{"n_layer": 9, "d_model": 320, "n_experts": 48, "experts_per_token": 2, "d_expert": 416, "d_shared_expert": 0, "activation": "relu", "moe_layers": [1, 3, 5, 7], "router_score": "sigmoid", "normalize_top_k": false, "routed_scale": 1.41, "balance_loss": 0.00019, "balance_bias": true, "router_logit_norm": 2.0, "router_bias": true, "n_groups": 4, "groups_per_token": 3, "init_std_router": 0.0369, "lr_router": 0.000566, "n_head": 5, "n_kv_head": 5, "head_dim": 64, "vocab_size": 32000, "norm": "layernorm", "norm_place": "pre", "norm_eps": 1e-05, "positions": "learned", "qk_norm": false, "attn_scale": 0.125, "tie_embeddings": true, "parallel_block": false, "init": "normal", "init_std_qkv": 0.0186, "init_std_o": 0.0186, "init_std_up": 0.0186, "init_std_down": 0.0, "optimizer": "muon_variant", "lr": 0.00175, "lr_mult_o": 1.5, "beta1": 0.95, "lr_head": 0.00591, "grad_clip": 0.5, "warmup_steps": 200, "schedule": "wsd", "decay_fraction": 0.828, "decay_shape": "linear", "final_lr_fraction": 0.02, "batch_tokens": [65536, 131072, 196608], "seq_len": 256, "doc_mask": true, "train_tokens": 849600000, "steps": 6682, "dataset": "wikipedia_en"}
Below are experts of layer 3 (counted from 0) of a mixture-of-experts language model. Rows are named router (the router's row for the expert), up (a neuron's input weights, with its number), down (a neuron's output weights, with its number) and show model dimensions 256-319. Each number is 500 + 40 x the weight over its row's rms, rounded and kept within 0 to 999. Numbers have three digits each.
After each expert's rows: a language model's description of what the expert responds to; "raises" lists some tokens whose logits its average output raises strongly, later layers aside. This comes from a sample of Wikipedia text that the model never trained on.

# expert 34
router:529461487474515497439488427518514519514440529492484580467503473498505519566559504490562482525435474508489516541539462452518495484553485496463443553447467505530513532521422515451442452564545510
up0:518547481477471468497556497575504506449485482451493514512476478527445513523490442448540476561385406495519495575456540498472510404531562520542498533466563544543452575503543436464469499402402476
down0:503462472413456468521551498468498491499467491424519569508540465573587440500484486485506433463555531414457501480578447456458507475419456532510500536413557570541505568464502521522486492523500493
It responds to: Prepositions of, by, for, with, including, under introducing a noun phrase, as in time of, Start of, Preceded by.
raises: " the", " his", " their", " her", " a", " both"

# expert 41
router:545426443493531541444546463573550527544540478451493502535497532538529483463492453504527542536515514428513465513494511576567479462490445525527475521520459463464560479540471393482563492488480463
up11:489532543580559490376506508484537503480471515485519451489489495472469516450517446536479430460538460544527516461513446532558421575440467575557544431482558444435547538498449476469542520476445536
down11:525533464516448514476512523519480513449540529534480451489458431450490473481502472553516443441468506457442596603523554511500460522472624502489445492519442550564464472463464478539490467439525538
It responds to: Conjunctions and relative pronouns joining clauses or list items, mainly and, plus or, but, who, which, &, than.
raises: " others", " their", " his", " other", " subsequent", " many"

# expert 24
router:423499497470486500489434516547542517487447501463473520490556533483472520462493494534521457447438498515503445442523463513508452462568490546502549494500463521614562453534531534480550461466501405
up0:409447508529404496475486516549416491473484546511509572556461484422555484465525480531419490476519526489545487473561517569546488530555513448485477523466529477554571400494517577458488577463484514
down0:455498526438518509516483505470484492491504519534517483554490522529464543503468438410528592530541483482413497486493479518462492502552498492495493484440583549523482468469519452466543525509464509
It responds to: Four-digit years in dates and ranges (2015, 2024, 1994) and colons after infobox field labels like National origin.
raises: " at", ":", " in", " ", " to", " and"

# expert 17
router:475509519517469490458484550505498439487509475549534542476572560490520525482576491471484503590613455483541546453482493476484438492512505515507570505418471554470511555467557496452536518514491531
up0:531534501570520518426520491518518443453564468483538482481503470462479530566508510451574537525442542518441460502531444541524466496574520479463525508540459423551508485440511461459557483465526469
down0:494519506476527545556487509533414463521466562436462471499582516540444495493496526526493469575466588516480513502476532456521498528468534474539454493606532468480512482521577543543465538523517544
It responds to: Verb stems and verb-ending pieces after to, would, can, not, such as be, use, make, take, emigrate, raise.
raises: " its", " his", " different", " many", " the", " in"

# expert 19
router:508541458480430431532534538418572440509517520504529525501495573441493507488472596466515516505470548452482494443533514454487509524484520558600574499523426494542381501512542610563536512492467473
up0:514488531522434500430439505459451452490528472533480490445470516491460478432493506532423477503465511462553537513575495573530553487535526456498512558489562555579463515504437426565489468483458533
down0:508435462464523530464465503465592518453480518538510517557545465491514527536448598459463427455560447453474502530445524529527521487481495496547513445501531521518495481443492489600502486591517478
It responds to: Sentence-final periods, "the" after prepositions, "==" heading markers, and single letters inside foreign surnames like Van-n-elli, K-n-app, Z-y-gmunt.
raises: "et", "ut", "itt", "duc", "ens"

# expert 30
router:531490548510529523480549569423509506538505493523528586461528523457538486433456530536512517445537542545477566541528414442415557494562590504610552492495484500531529476529618520550478508486491509
up0:413502510494514498513463541529495529540522490472468552489566481497546449550490516509500499531507536572454503459542467489472434544569489498491521547531558466493568565450533475572546543482476502
down0:579522473528538443447522483474473499502524543440533500348436394467466504541524501568491424400569434458488460562489462471492556457524451442438555490478544577496510480533499556464489460476439452
It responds to: Commas closing a clause or phrase before and, which or including, as in followed, and loud, energetic; also digits.
raises: " ", " even", " so"

# expert 47
router:466461424495377460558474552440515431510502542489531513495550546468521561470470594464515543504459532461495497435494522517485470520481540545559593500507456455530400501516563578606517502447464487
up0:552423564607502539488504531459484499458499479578412528517475423524539511517583514510499592408476482530511447507512554535491501559450453479551552511563422481540446483495457538574521437456487436
down0:531517434498489556487467473380510514441515431547511468531457525468415507512508449493510486612541478473586461466500485516523569473422576485538538427544509531444571527572493479425502481521519412
It responds to: Pieces of South Asian, Arabic and other foreign names and places (Harihar-an, Ay-ub, Bi-yaz, Abdul, Maha), often in table cells and lists.
raises: " L", " Lo", " so", " his", " T"

# expert 1
router:491507450505413435545483535443505441525522548492533481494504526430522522465472553484534558516465537462481490480496532511504476538492520570562586477497457459513396514505585564571498477475486504
up0:404500472417510482546430530453471472466499471470449428491524501559480468556545511505478554546503426531489524520494482470480542475581535514485471484512502429452499464473464468555513467530493378
down0:494437516447534525526502502505436548451445502531499464455508516457444548547584481448528465519415472498528468416632480493523467479523482500495532491526558413503488480514434513484506561539488472
It responds to: Given names and surname pieces of people, often after a comma or "by" in credit lists, such as Tom, Henry, Campbell.
raises: " in", ":", " to", " Record", " or"

# expert 31
router:446559564499444548499484544547492526516430519480554595501476493455450553492505491486582429492454504516485475491511508492552518442457445481481557550523506479518535473539558475420499587511538493
up11:478393482497550524510535482456531559501467559522551579505500436521505590455514486472478490575511521507469496524518484533494497522485479493458448452511483478493434511492496488528497499516487438
down11:541465518461511517546505452523499538494477482569507470507415538463473481525392515504466487462411534521490476494500465464469529491504461480512561540543496468528504519541526492473468549540506502
It responds to: Colons after field labels in infobox-style lists (Formula:, Phylum:, Length:), plus "=", "film", "book" and pipes in award and film tables.
raises: " ", " National", " Total"